Weights of a small mixture-of-experts language model, trained from scratch on English Wikipedia: 4 picks a token, a softmax router.
Below are experts of layer 10 (counted from 0) of a mixture-of-experts language model. Rows are named router (the router's row for the expert), up (a neuron's input weights, with its number) and show model dimensions 400-479. Each number is 500 + 25 x the weight over its row's rms, rounded and kept within 0 to 999. Numbers have three digits each.
Before each expert's rows: a language model's description of what the expert responds to. This comes from a sample of Wikipedia text that the model never trained on.

# expert 63
What it handles: Sports results vocabulary
router:489523521461496479489515449542481493521480500505511463493520561490484498528476508537498519490471511484458532508491492489507517486486479489501507537463524511518495489529429490496550474435495484534466559469506505499511511477466517506493494497
up0:493498460488527550526556510492486510477464544516465537494469487462457497518504524526505491535441477480500489477491475505500519496516529531514488458526492533498502515556507519513497469531468512513521482451515517527503492505481469506509506536
up1:515500496495507482500499477467476493517460459519464503505480473444558540500498470511495515476513500505495493504508460511515516518501466486501518532483519507537554493486477514487540515461528515467499529530498492513499475507507506512460491525
up2:506491487492502535494492474498488549536507525496550470538464500537495550522508501509522493516472490514532480496493457489497526510541515500577496479497490509484491488491487455513476535531483510469521492542481505509490495503516513496496519486
up3:496496488492467519504529526459522514503467482511494514493526502470504500570541492451457492529474491490477510501496461497482485486488518507477510491478468496471496464499520515542513499559530552468506498511431478481501528506507530499495511481
up4:529462516488535481531467481523500509509474478505484521503490470466526503450484490531536487511548521473517537511546477482503449512501501495559462483472542469504497495510510487464478524562526525496498525447499495529516493523514483479538490510
up5:494489511492540494481465528488517486494496510496499483505530546488543501494500476499523473509484514516529521466520475504493488520523493530546520515507508500509505522504514514498495493510458502421501460506531525525502472469474510493507531491
up6:502520513494464482439515506494471482496528527509458523521485516487485508475544499501517524556485455510522499523467521509507492513503458489490523490454500457509508461535444488457534521508502480503485519520472488500487478522475524456500529506
up7:512490446553507495531515484489482547483472503533503509485502484504481505512517480464511542448471503450497477532497576494488472496588512490505527479519493486520495499529455499514519479476520537515472486493553432513544485506460474441525488508
up8:511451476500514531488501524478529549454487521453497465509506501513492485493532507507506485498447491480496500480459484491486528518506480490436499487518495473481492472475515501497520494531497475537526490482530526541473562499518493484501523542
up9:448488500537514479511503539458495522497472521456499479490488495468498466496526480490516492516532489484478548549528496520490485521507500510472485499520449497461514468514501562503470489488509476519463510455491470469482471487490482510516493536
up10:527480496524480534449510519503489523477501503503478475515514507514477533530515500515501492455513520489489497439484498497544477499511490443498510529490550520525503500517501542501525513492515538516496452558504511476469497546514469486509490482
up11:467520477504502466534478475515484511476538535505506447495489502493472470486506464502454481501482492481484493472487457480477502469473511465523498486472566538524511489561473501519473484497489475498464507496511500491491527528464516515570479498
up12:534501488532454529495534483482498500487511547539510486513491512498487478491491510511473499503536489467513514494518511493504500514491477517466566515500485483494522493457474472464525473531524504511522521472466513512511542503498500491432468501
up13:488526476503456477465554538487500522497465580525522502489504509455436503470494567475504503475554474511498450520467481532527528536499571496511543440484505506474495496495537466534533488487510507495479509508514479494479501515540471501498534508
up14:518488513459474490442503485492457529567497513499512528488483519471481525523486489535505490504489518517510509490488525507476542496555514457482517497479498528503511450497499490466516486508531496482468500451558500484525472529526553439485504454
up15:533479489474457500504509487522528563507500532532521508487481529537506524444496488506473529521456497489515516509503522495445478499499510501507541464537495488465482488528491538498506490533537518522458511487518465498484542509502527510425513479
up16:478525482496485491487497467515504491506500498490540471521486501544462512507494498517523505491486514454472500516514501465512474518517466466549520468507441464479492496532481495481466448531499520514505523455536497516506491490529464509511515489
up17:474510516518506485509479521538539493497549487535458508466505507535514483499500454526545487553499500518489500475532502439478493500549510529485452500481512483464484464484523473483481547501519477466564467479512497495471464529542528455466468512
up18:502510457515500550524483475487487493543461499488466522516505489468492505474480497543540507470517457514506474480473465518488484493569465518517512510534442515453506459503507511537460529531522500522494533498507553470545474467480491483457497522

# expert 14
What it handles: Years and adjectives
router:521522480489500504507499519515534502493504513497485532510496556486502471501483510468498522507511456465536539494508497538505529483475475527463522547523498521481485510507506500486494461547478497467507575473517540497510499525524526510487499539
up0:546497518471482497503500516476483478527480454480481516513472525500512454496471515464473501519484515461518483505510524512476479505556497516520517498457494486470496517540487476519499482536550489479520551513478486521519477520499491525552476482
up1:536493529491511500409482462515533465518452486524476491485503494512534490498478552497525503495520475512515527480501505478519517490481511428515546537543486477532488523538463482512535506511483500461474520513468467497501542516489512493504469518
up2:505535483502474487464492542475473518499500502467473442512503477491503455485482510492499462480540515472509476533521515472482490472533504499478497478524525530494469560525497506484515494495497524543493512476518496514532501489464455501531505487
up3:484495485446468489511505519495515528506515480534493508514506527515502481542513528465509510483470468521450492475529509461448485498529503468499528484530560485476510502481501489503488507490468524591523484562505510522470501516453504466491568466
up4:463517511501524490504511458469499496473534494537531510477503528533487514522486517491502510489505497506514454520484540522464545499511473486465507495459481504529473489473445509521505524495516514458501510494475518500481543478468487552463511476
up5:458486514469501486516491471478500533483550515512451474507565492519466530494509506524471501508521481469535526501559502543503507476473532479503509521518545524508459425506507486479497529503495455504593497515514514469496522499524495511499521508
up6:504454490491475491519472509475531523531497507505490483533486468494531509481542473503487500554495488484521521512465517511490492486538510508496507512476553456499498516562535500500511483506505486551493460473504545495516513472453509519508498523
up7:507501556492464520495545518484543499459496509523506482498519487527493461490500546516498482525497493544500497472460529509465540492449497513507501507506522493516505522519525484521497511444502536483501500550452546464521515488490536486500470482
up8:483486523495513506482490524543505553521477490497528487531514493502477550490498527522475488487469503532513463513539564471550474482495484499484504487508485467522474453457465484491511479513468513482528545480495518482481499466450493501518533512
up9:492482544456536539485532502478505511467508542524540455496504495496535565480523510486489456490513523499470508501546510508510496486487540464497540515474524531488490538499491513517519424514489542521459529496509440507504509492505516446508562463
up10:491482481501485450505483481471482481485464471495505459498452484466481480483512512508511500542483513498525484530536437520475482530517499491489501468510472503488513507552503470508465489505510540487493555496488483471510507494475524485495508500
up11:478508521528487497539555513451505495500497479509500520514501424489490501511505432464517492487543517501523482511488530508541489537516523504547469504499519525512515509512505484487461531514518490462481498507530468480472456486485455514525486523
up12:478519486551486476480478523504435512482469451498459488490500482512502509495506514505539480481527521499503491509504465502456517501528514482482502505468483485514503523481503514518451514531479454473539470486485477490501533485496537510504491512
up13:495479531478416522499490530477464464494482512484499524520546534436449481497484506473500494543494483503463484535508489510483513491491486492450500491506523475506491491516494488490481511487509489491537490488515484505498511532497522474551507494
up14:487486509496481490514527528505498480515490485519471489498519537471540492492482466470517534494490497531501497499501514482461518500499519499523527530523490506455537487554505534579508522511497529492480503493544479508510522508486472508516519491
up15:460502533512536509521501506469500539505483519508508494523526512498535486463491522460532490504500482517503531503500483480474516547523478492509481523530496522499520470499481511511537474511509491522505517486527487441486525509501493476503493533
up16:469508514506571469525469499524488476491505464513561521500488502483521495534474528458460507489530521512504501465537510501457505492499524448494470500481506507468488562507502574520462502549503472509474528475534484534516532494452459508523493474
up17:486513464523486470539513522503511516476530482483510453534534492486526477501550459487483489514511555500504510476490501500492505481502453490479538461490518495503498492527448476498471513473487456528548425512493499505510570519492475510527456513
up18:525556488515454551513497464531511490505508511466477478487514524509508513555500494492480490524522488455506459526526505485485502512522527464485503491469471494523498507493536443519515522502482514462519503486505527486481533555514530490498460508

# expert 19
What it handles: Copula and auxiliary verbs
router:536479470538461474540493516488519500489514511508498518490500463530478484492501511506515509500474513500485540502490518473529472523521490482493476510495501518497507500526512550546492503482535480536475500490471507474497549498511516502457430475
up0:462475482515498508479455489501502502495514472532506468528535522478436473512516474503490499465470512519492506488475531514493472504522502509497490493477516547506510507487493483521538484490475542490481514452460509518520493517501463512506507483
up1:477504507508558544470510489496502518569445504465471539503520508470477495473531471490455476503456475480499461517501465499506503463514506524523524523487494539469480507479525518454521517510543515480513504475504519501540491508479516521500469527
up2:554503561546455435528474485500522491474535491460498523491482524418500520529513515514508468529488521496503505540519473529513474515475555455479467529512515475523511472481517534531515517498497487497533465497510494487482503496541544438510494524
up3:491449522488504515463507458492481493518473460502466556545492518479528501478556483459507480496507485508516483514524481528510540501529472503469482532464548521522514516486497496502486530515505501485536507471499488497535505474506475494513474469
up4:503518488489469493488477496480464533516490512497537474464523541483479541464449496488459477481515522527486468533510467492564502533486513512492513479490465518482536495504495472510517461515511510515456435453460498519476513534495490545499567477
up5:486492542486493520498453478498484506548492492474511472492500458478440476512483526493465506525510506487494508470484464511518514491460502484524485545467484514479538476518517512534523533471541518468535525487479524496517517490483535473518500451
up6:517461501523486479549548461513467479551537472475521555498491518472561481508543504492503507497495490488495466496491471527489505487551490514472517517520499493485492462492488467501532547538485537469495534454516508485531513509492485474510544491
up7:474524528478439509487533530514459474507539467516502507517537551520502500544554459500510537504472476512448503489497488515543501496445483517475471512474513526511500489484484464493577485479524505479514500506469505503490532514507524521519491520
up8:552521466491503484484496516511517538486495453508500469453507481502514518453526483535496495542510491485546466488525545557524462510518503502554526485514474499495518522482468465481547526483500536519517522551497502504513466504504445523514483493
up9:481550505535494523537476485512483525510483463503495521492507556460503511459486469527485537513529491465487484469499479501520500470483455526474544477506470470521509483509532480479517527489525559462502496489496475507536486494531448493505513457
up10:462577513517559521524494509544509480503530517525507487514460515476532513490477503468515489549466534497495526488472443501455500521511502504532479442533532483457509489521517521536499498486482507459512510496535466488529538499517514535482525513
up11:488483551505468522518473502489535488480489505492545500506536507500489472507487548519540473525474479517492501503472491534539476483494492505447483553493536465480527512508486512475506526487506471474507513464540489511504503427525516526472494494
up12:509526480516478469492552484507489501489506506484517490522539492463469492492465469549478488507449467506539484530508502503463479471507483530522446490445528525494528508514474505458499496507494440504541506531499523464495481526488453519446464518
up13:506538490538512493506495486460518514461453504501495480512485496493500502505496471488530539519503493506506493483509460490416522530477471510499513531528473490478482489530533515457484508497535511480496489529512467506547485508486487523447542538
up14:475514529533511466481503489530483489509484525515516525457530536539522524506468522506556481520487540533494483527473482499463514469498464491480550490531508459508494498528521506487494488522519493511520453493529505485536494494481495474520490529
up15:495522459504498492525534495533477496466471507471513458457495507507490468494511486556506521514446517512511466556504458519516522520485487494498501464472517522508505478551505526479517503501512520504480518471486520490493516477500516552482539503
up16:494508533486453524472446533492528502488545518486505490533491539516504488556506507513476484517502497518496491549512522494476491528524457536488490490500488503487462481493519493513488524529479461475482501541504501506483528501474464535465481501
up17:498528487554513515519517502524504513493500517510490455530513536507491514471493524484478483469537539501459513527521470456496520505498515530488517502504481528506493536497442479506544517523497489485489474481495451510501494510520538517485485506
up18:502516500473518499476489485521484470521494466536504489494526519488472487511473474513514510522455498494493488450537466497495486504515511529510475482506532475506511481456455495490514476454490519537479552543539486496473527499475511471507503453

# expert 50
What it handles: Clause-linking conjunctions
router:505457512480420479554505512475520498498495516506493502501480502541475468466515514498485487487508517475491513474507502494512509497489505488500479493521523500489504521495497523494501528521531477503469462475491498460474481550510514489496475489
up0:483501461519500501508502573518555505457533485498537529493501492535487540562514493533547489502475485491462471486458542541486539498457518510484466514494519506488490495524534501479503475494501475500541515542448543510468484486520484544500503491
up1:527530516493503473523488442512491488479507483517529526495558486524486520495546459452498531511527507528522523496466521530525511499482500493482469494493487506507493527522516507496508551481488495507538569532439526478489453537469501487499506469
up2:481474494482540475511510463516521496524436531471467501495448479510475504464505477494465479497490501463502478494513537491411485520512521539514526525450517493465493499536474511503511531480500524557507492507495515517485491515497420503499497501
up3:501506508503553514469507530511477495511472454517487499519499499464454505489457525520520480556493465520470497433532473508506492486477493506504507525498515519502493470527484459533505546537516479461544500450498441514536518497493468508500491520
up4:515470512530510515506493470488503519506499481500532494510514474474503469536546494538511474467501505497469470507536462487482441496533492507467531483520477512495536503507480498507488541528488532514520511515539488495535465463568480503455490503
up5:469570520503532475539462495457519501519439474462537502501534487476544480506505483512469521515541486518488533524475488498497543510499482490542467457493483497499470520534523515517505526430494525538498507475519522461468526495542534512448519526
up6:516474544566526451517520483542499486481512455502483524525532474499525495477507482517483567505502490472456495503480483480477500502495466492486507532488506504510486507482490577484469481546523534487488493455548543569512512467527555535499533514
up7:506532545473472514479504508499495523503455504543500507517517482498444509478531480490497501550494507499520494522494479518537463467485498496517484511469518498491511513489490497493481467478484463508508515532491490491495501511467479495536536511
up8:469523542492548510561498503476476508498487493470509475449492528545507513490470507467452535528475500548519492529524536489482523513469460527479501509531489491507476535519506471495468479481481484465524477498484550541499534460481526498496533492
up9:536470496531525488471525488508489497477462542510526508511471502492500496486461491469497527515486496540450541466487494464465530487483523506513497510491524504518527534501500503512491524523521491450459505460513480475527500484479518495515492517
up10:489526483501546511471523511524494477502480491509503485483513477505470549495498501472477507499544511486512517521454492491463512487468541523502501492509472511492462504519466542490507547479521553536456484520514486475530516502488523518501470491
up11:481541518457461477505532508513503508509490487483539511484517518464493489522502526506516472511503455499531521488509457533481513490461484501535472492508540553481507510497503475523482522499501485493509510461494501508443505568482495470541465475
up12:493572509507488524526467483515503514485473494553535479506474535505490485570533523475505518485517493482481483529500537527528563537476533487518461471522556493502472482469476462512518492485482516506512573494515510511546494503483491461478521529
up13:522521492468509493529516482514508515456525501516490490525531523504523527496504479479511455515511536471484514515497517507481517451512503535550502506521541480501521563513547497506484490448516522489475517535522476502538542462508505555565512504
up14:539509495507464479504548493471509493476492486534488492489570514481505500470547473519526469527454496471495522493477466554466501486526571485529510490502491544517454472513482465477500497502543522474504497536525545531542468498489474499475482488
up15:499493487510493483535518461520501511484498519514484475489498510493512447461479475508484491500476481500518512477515456480492511503513517505460515441489538581504509519511463464512501498499500501500519540436519542486533520481534509543505534518
up16:559509497530480528459500520480478538517518557479502462546505476498511521496499524510536495497517492515473522522528501461479499500528566508442467541474533502534506495477525528496478530519491518497510504520517439458484507495454528538507503534
up17:554451503495446441487513528500529528489461478485476485517456536487465497554491512508484510466486519539480517518528514512534491504516499488520527496513507507502485520515495512517484482533513472489523492520476543544491539498498485528479502508
up18:518579514518526486495486528505486561515509510535490474516494505494552507506521540487485453515512535497472467500477549481435482507516523486491523495522464518474512478466507509510511529511521490501528510514485496463516511514477497500515517494

# expert 6
What it handles: Determiners and table pipes
router:500496459480527474459487505529467516529496501514488514491513552479462473470472514497516473492507527513450464520479499493545542486475484541516530518484503530489515508492447457498516492470530454493542507493481420473474494445449488467495494483
up0:495471500519457525471478491509503497499490493526504465492479507483475485508505515474462521482500499469507509531452505498530453504540495507501506465504478491459542523488472479489484478497486485442461549538487521516491479476525500496510526476
up1:534502498458478499491460520505517516533518482537482483516501535483511470550539455487531471539469417483489520491479524495528453494511441483504492538455477445486524501487484520510505490461559498491517488502470503520537473482503520481496469508
up2:530552484511477527512470518506512516481492465447448521469480459539458474485531488432530529539531457490530494490487493536484451484489527503509476469528507505508538429456513521536495498512505503522526511514539524505496519523516500508525510468
up3:500534528534495518486516512484493452467546526482491522536462505481530491497496499487507472454509534509527513551522466466501521470478560521534503511465491500486483471483516501509503482511490526493493544486487515485510486493515563463495475485
up4:491473526508519446449473455496508469506505494477475506474508527474521495498508493501469508535477469506478500491481477516479482515476468541471478512513554481532462553478550529439537501469494482521507481521493503528507472439473545493523484477
up5:480505515532527482495532490503481443516496470522512506510544498506488489465495501502513518507551477487519537455479473466495517552521451510463515464476472471489493486520488476477425516519496503464494524510542530495496515517458524490477491496
up6:511455522503542553512499479504508498551466468508546504472456503462527507523495492484466501499504525503495510479442499527504500509484519476454526513548519501475499483491470487497530473487510526515498491495500495451478516512535491503496506516
up7:485505511460496516498502499449484502469471547518515473558540499502520461529465488518493501523487496499495518530484471488532491512533491509525498503467485528468536495512487503499501474490527490541471474525494489540437447473498530467490550473
up8:509501538510527493453505462540472538560459475483483536503478454479513491500519487533504500465477500500529511525533520525494490442543478493526509471502526501501523500513480516523467508503534525516508528515496470440551478520485509546494465525
up9:510464499513486491521479470483462493438493485479485450478502500524513500495454477491515507491459495497475547498483508496545540519529458495557448493485474479564479453515462578479507473518500485536489529500493536525486518472476472452485506506
up10:508499490484504502506513530496532486517541525509543509464507509490538474533551500549496504461397527495512491526508486531520529499517500504516460531462484524544498496481524474492511450512488468518518485499521491452505523503497528461446481417
up11:497510526514463512501490546463502514502500471504473523470503500500509491532508489507511502500512534497498547529433496502488486510480489512515498507475435475484511494501529498455474524527533470465531544468512516455500486510510508510533531519
up12:500514514489506514481470491542510498496474496474540471483461481534499501480485460497467475515515551486489495476494499478521547482490490551497505524518520477529498480490541508479526487500501452477472511442507508467526502463520504524508503504
up13:477513520493509467481522486535530506487533479470476513480497507525507505510511499538522525529463457464532491505476490490518516506491516479493512525530479472501538529515494527535463477487519492492523499479501486501465546503492490524512551476
up14:486498502492475492528527491487466529510493480507505492471470502485525472492490473538505508511465523536488450500504499474497469492564481499539484506523523469518495468539490482514510474459510494525496542455536519496496519550515523469476464474
up15:498509539516533529471473524489470510487517433511434519498494518496542473480515494504498462524469536501465530459546478469517525540509437534488497464516503495520443460455502495483500518534463485492521475537533483522562520503499484501493518492
up16:489493490504517483491499523476474501515527492481489503522487496446542478493500471539504506480493522481487465467492445526461453489517516513460439515491503513540463495519500515492504532499513478480524483497559496483500487470508529534518519502
up17:561533490542487471487500528486489520496501511467483479480519465474500492496487531481500504454477519527572528510522492499522469512511466494501458488479503462543502474523535511500465497532495504522506520459500510447466475449520482490514473490
up18:493446541476484462481509470539462511542470489518492530505517469521466515532470504467455486507504469456461478503508541505541499524518477539542468487533499496493514529559447519505505511499571542444504490515497511490482493533479492513500495511

# expert 45
What it handles: Plural nouns and subjects
router:523479496470467477523516476489530517492563483502440471531500558518555499469539529525506508512487527487507529494473516508514491474551504460506502510495554496486475479500560454488473523496505515508510494510541468541536472530538571544492514502
up0:442513508514491514498458479471498516485525564481516497520500518530489511495494497483514521516488500459460516512502479542485513515531486467510489572486529508549507540475481490468537495477467488504462539486522520488507526497519483522504489511
up1:502490459538493512492503492518504478520519509493460459506514501476503466497470473515475476465485513493454518545498494479445488558535506541510509505484474495514498490467519490523533460486527465536495469479503451503547518471540473489510481526
up2:497503517500522496514519535465460486460498468537497502484546510518530499469523496437481491511534476515490537485469526464473509514495485483519481477501548503500515499481467495543547550521502504436487468523501552531523499499484493513510498505
up3:485531510552529514505485497470523497510492500501525493468491509488554496506465509459441463563493477505496529469473501500455513489499491521462514523499502488481506497482502501497515505493535539469505454476453523485519535506469503535499525560
up4:516457517496520508474469478478514546529454481437475512485480490535521476483476476478511474496538481530500533475496518521497490501450517550543499536515466579515499506549463504527553484510510456491501518528506535482466495484470538517521493471
up5:497528496484492485507501484492499527501500500556495506474464525533487509478537498538509512425475514517490500530520512474484515495531512506485510454461525487503509497513451520521493520491495523503519514488473502498507492515503518543510456514
up6:521461479493478475490549507503478484491469512513566515462493544509497497469483530545508520493482542508548546514510505475447478470440508537578525477483544513492485512528494522530503518500554534490538487472469529472473506456547498508532531480
up7:508496458507557503479503492496527453545504473451473497517484465482502489440474525492526461514488495513487502520503485488461461527496478509481479483479527505492480481466535510509517496521505532516516495472494486456493533519460475525562502516
up8:494498473500478477519490518519531483504503488554543517481487460496460536472486531492499517518468500498458507518487480490512507532498480511512502515522512477464509515532524520480504453486512511475516487508525473474486534490521495474463462499
up9:507530553512471532486481508480463520507511525486459435493464527445537537484476564498519502466520500494536510456507518507516525497503516557471558480481563465476467562452475461525506485524488500496506459522480495548474542472499518459528534502
up10:520511496477477475501510512509517524532578508501542508530505531481518487562541462486509464498507467504514476477498506537516552446496523447491506500486515521499493489501480504478488500504536515491454462479457481498472512486472497497461481488
up11:498480542494506536491476512509491518515505516522482514497514466478511480534483496448542550515471498496528509490451480530511485525499470486525531520524442487489493476513502458521474505497560503504502531482515475508490506476460538524482530489
up12:515508484484528534536534532501513545528513510526450505513534521509488489489490546486492517528514519492458497525503430524490511514502541471482529489461515489498500543493488536493491547513517498512497454526456479529501499495532450513508495476
up13:450510510515552518466504503480557506524533475510496476530507507501496469496457489495501487488488491527512484535509535468478471471451499482453494512465518509479473505559472496517463515540528484492466483524490487541457516486506523512481485523
up14:516490525491511476501500494492479542502518505477518549524510500516477487478473483522475460517526527539481527477481521475536499526461477528475493516533543499449490500496466509517515476501470465530472475508489533527479480456502474463480495531
up15:511515536467495556489513538465452488530446524508507475509466496473486511483525527547537511522472484539477463499458486537487505462532527499499488546507508496479554463549430510484501490544524478461493464486501474470448486513523484482489500478
up16:504485515549450468495508486478510469504515502535487484479521521489507471524537491457464474463498498562507498494480494474505485509497488514508511499485513460470550522519488457491521533540471483507486523481483534463451529487510531520500486491
up17:510488525538455529467477487512532522493450492489539545477478537499492511540466481506521515513543534505513515537495476501533535513521469512527503514481507517530509525484489442496509457548463499494525504481516520508500473495475533513492485527
up18:489476469489474488546527511492475482494498469485471467466525523478494502488493497534429505510459502495472512508492455522476566528496478497470530476465508496542507519510557507478539493476509502509510462505472498507486524458485533518508492546

# expert 13
What it handles: Ordinals and determiners
router:507510489499533452490542497528509532499502530489514520497532559503504506486489485474472537529511522513493523505479475515500494475459459524531500546520534522485490487533478467490510498478527487443501492491507459464531445497511497502460485486
up0:532523479509494526504516496500499535511469477535515471468491490500519494517508509527474483498436515465538470499519519515529506489490507492500483509470523498459513499485522466511483451488533521516531533487489489460531521474495456500495458442
up1:482490521474491521506545484505507540473514489515488474518471552506514455475451457481492506508491490526472535496488514509482461482517521510486470470509490535519506469514500484539494474535466505467524516495527458464497474470464473486497516501
up2:521509492506466507535531504541497482509491489466472528506488502503505493493414472444507505560505487483474519510467506511481503491459450485446480507541496464524482501536530532514515514472519492501510452508528509495524489492483480486515485504
up3:495480516525527457466498494467550526504489463482524501483542492501498491476532486535475505523489569445503505496545504488506506509532497472493493562496548501510518531508480516485481508509485510474477511525475495497467458540534505497513510487
up4:511520533484479490452485470486472474491497506499518518538519501490497478458476487483537533516533526539491557476478468477513529460477502531505550496487464521498498492459523496508507501520522466505476498487508505509500471499494471521528517485
up5:510509466478493485514499504519484494483488516498526501506509491487495507463496461514483523479511528523514505493518498460482496503522440492520500471528511481503530486496493523513476523494489533510499485472482451483489512480452511498512489493
up6:475485515489489531442491511482476510445451484524479505517462529442489482520510508468504511521495501471497497486497527478536521492529506537487473534485528478505507501517489472469507526525537500488498525506511481502502516484488517522510519509
up7:551499476495524514516541513471436491498474468515511509523472505474476480530528446502516499461565512453495533525462515469454485543516505475495490528512495524476512500468490491548524537507478576502488534489530477510568439535496517472528496544
up8:449503487475472534517485471489523508496497506500520487510482498461490492481490535484448479474518481500487503560492494498502503524514502475504526435503495533433519510491479480423488546489490490512499551503528474482518530430508487490523547540
up9:499490512500481446491528515520506498485528494488504454529528446498456488502532486521467481471501490525480461508483548516525437530528490476503512471484479477523536498518529511536479447474509470484536452507532460470491533500533489485530542485
up10:477480483510510509501461490512511510472497532498494501492457503513498451474521480534453513520516506449513486489522497495429508514471483542533489501475464489439545513499504508473488477491506510468554535457548510503455490499473497493495450519
up11:454507467492477487537511481535495456491518494499478490490505523461500464513455479521517488522514489458483476491529500450482504480506493484483501486477516508467514492526517477467496558517507481489517454492431519528527495481471497496472465477
up12:489463535503492514520485497507505508499511489540506471488509485505457515485510527472463467450518511513523529525538523482515465508485474496495502515473514479450506480541470525505485501515523486500530503495496455505505526507457479476466490523
up13:497505500498449523473525501524492470469512542478515493537496476550458466475536496505490483487520495500492501443509480508452523488448501488506497508526532526493492534501502485478497517483478500442446531487479530514494497466509494460506467501
up14:502455461540491475547509506524485473423482498497518500497475523483502503491514487511487500485523512482531467529438500472498474489481514503494481512494488547508490483516532521508473463521483500537488500479528511516530492557513471433475501495
up15:501490462527463499550521506499487527469542499500476476476481471494538547495473496530496473521517488459496526536535496522476527488529485486485487513531526504518495483483491493508542529501465522516458482435507533523521482509477474509494514504
up16:505511512507497482550466500478451485483533505506520476505509506483520501487494452479456519538485516468509508545521526509537512524487514485497517496492500517522542502494505511505503497541514457488512458484477508513517545552419455524510506495
up17:459502521450525424545518547502512502473484472501470495522456494533500494512497469488509505519459521486534520503507449500465474525479486495511496488496494518497495464524488511511473492474500471530494496512538494513489503457449512508476450511
up18:514505491510469493550484504487492488507522467491451515570472481486524490497480503549526492480546511518491463500517557466492487556550466491508497498521542478511482473510500465478515514547514472550447442508478486457456514497500477510521479489

# expert 8
What it handles: Place and government names
router:504521475517538508475507485495509496502487522435481525490510533426466469510464496469497472481489488500448490484487502533475515489536504491503519529537470508467491509523541489491465488469528539478478527537492470494532516501533498541469474498
up0:498473544522462455479513562492496483496546475489510477479524455497500473481520441517485497477474499510494486508545462545464502469525492519456479475465549522475497466532524505487493540484519474545474482471508523548526484475493471500500504467
up1:525551540512486540492482512505514521502503522499521488500511472489524509534508579531509504533539534496502484495512473510523540529536518486479505481466498448523481500508523538495497462501489459500453504440529500513517471546503560509544466497
up2:459471470480491495549551435473539481450491503519466469456524472517513528453500515536492479535506499498510528544519487502508568537528487477559480509519518492531527497549442503469512482518465506486456500532482461520507493505480501518492498537
up3:489467494530487525478548475500498506522543433483489467492487480430457514493531490490491470486473478525499503533489506507486481509494461506487488503487483478461482518498507514525528498508550555476485491481482488478540524501507494532543527494
up4:476452470495471466487501495492503490483495465450455471521500469487459518524488509490536482460482521520504512524545533513498519461491510464501489527526523471547492442544471456528493556532462503476518517548515502526536499453517521509503486494
up5:510453489546489485450507535451501526453473502490475511522559498545533516499469508499493497515484512490522456496532466481499494461509485490498475470502507526516508468465489512504462457495514491520520487480467490497464497467515446502494518483
up6:498463488462499514524484449503518477480467493496460502499460502487481499505506465482504518505490497496502494551487466493482523542555486485494540522519499476454517522470474493465511531530521473489474499496450442485492486502513490525495495514
up7:528514532461497495534481526505509469472462516480525548477509484544497543492437513516524496481478492479518492503543512510476523510525510483499492520513510503500528490540447531515535523518531526456499492474514475490487505498512481492484452509
up8:501508527532524482490484524492484482508510480520549481517521535482488506458487490499537492476539520487533516526507486525520508493490473486512516518556537512482516540531465473558516531518486526482505549502464501534515520489534523512502490523
up9:466463451497470510487447542490488450493467521524492508532546503523453495510496497509565498527507466478484464516476504451449489481518521493467532563498507472515466495556487540482483486512523517505506472488496505499488509495508514523457476480
up10:527504508512497460497555481489532490515471564466480472520507476461491515493490501483476479482504563454494456481540472498475467465490467523520508508512536514518500523479509520497531503465475524503497509506515500492503512533529494490449505506
up11:500529502540483460510467535482486479485526487476517518489493534494500464499461490513553506496485531533480502530463538439489541476449509487538486470486522489508505498497505495489487491503499541521532510483520452463547515505502484543478496472
up12:489511457537497502502455480537494500480470468484479472511491502515471519500480550425519488469502469509518524525537491474493480563512527517509467454513504490488505520512542455504499457524507462489487459494513486503485474452504501467524474530
up13:564510485464499484522505513496534504521472498507475482486505519502503517509527451529478490492507501521497488567537520518496483523512527482478464523507479526485513453440476496444499523506510462501519499494484501479511476442533504529486527492
up14:481513479453557473502477521482509512486494491529529513538535516508511497506430459497473486465511434504462512477480522497497506515492515497473509522506519463530476525580505500509532482507517545497477499502472491483491489465535464476488542491
up15:500477492507528499503503532512496553513521515507465481465534526481501474486495512471503443509463538486499515503527509473501497467511450549490540481514447485486494496519529497543514512512504531505520524559496470484500501515471507477541508558
up16:514506511518500504484488465516539476524540487489479526437474506490492539477510502478492498505476502446485497491487490482473513482480489472491506525483502511510509506518457471483482527514463504466502492509488499493513485534504476509517461490
up17:551529507504506516504488499512507526501488561488505513479515490489486536524518489523516483492492548497533484501529516538491468478496500482476535512487525503488485496518487534463535526517465486501512516495530520493507501493470508522537462535
up18:494445479510478508497502477520467529514503523474489448482531485458459496503540557569459496516485493458488513529499494504508516465536549496513477466486544485447480510478508566545475513459508506510534527507492484554491504510511519553496493479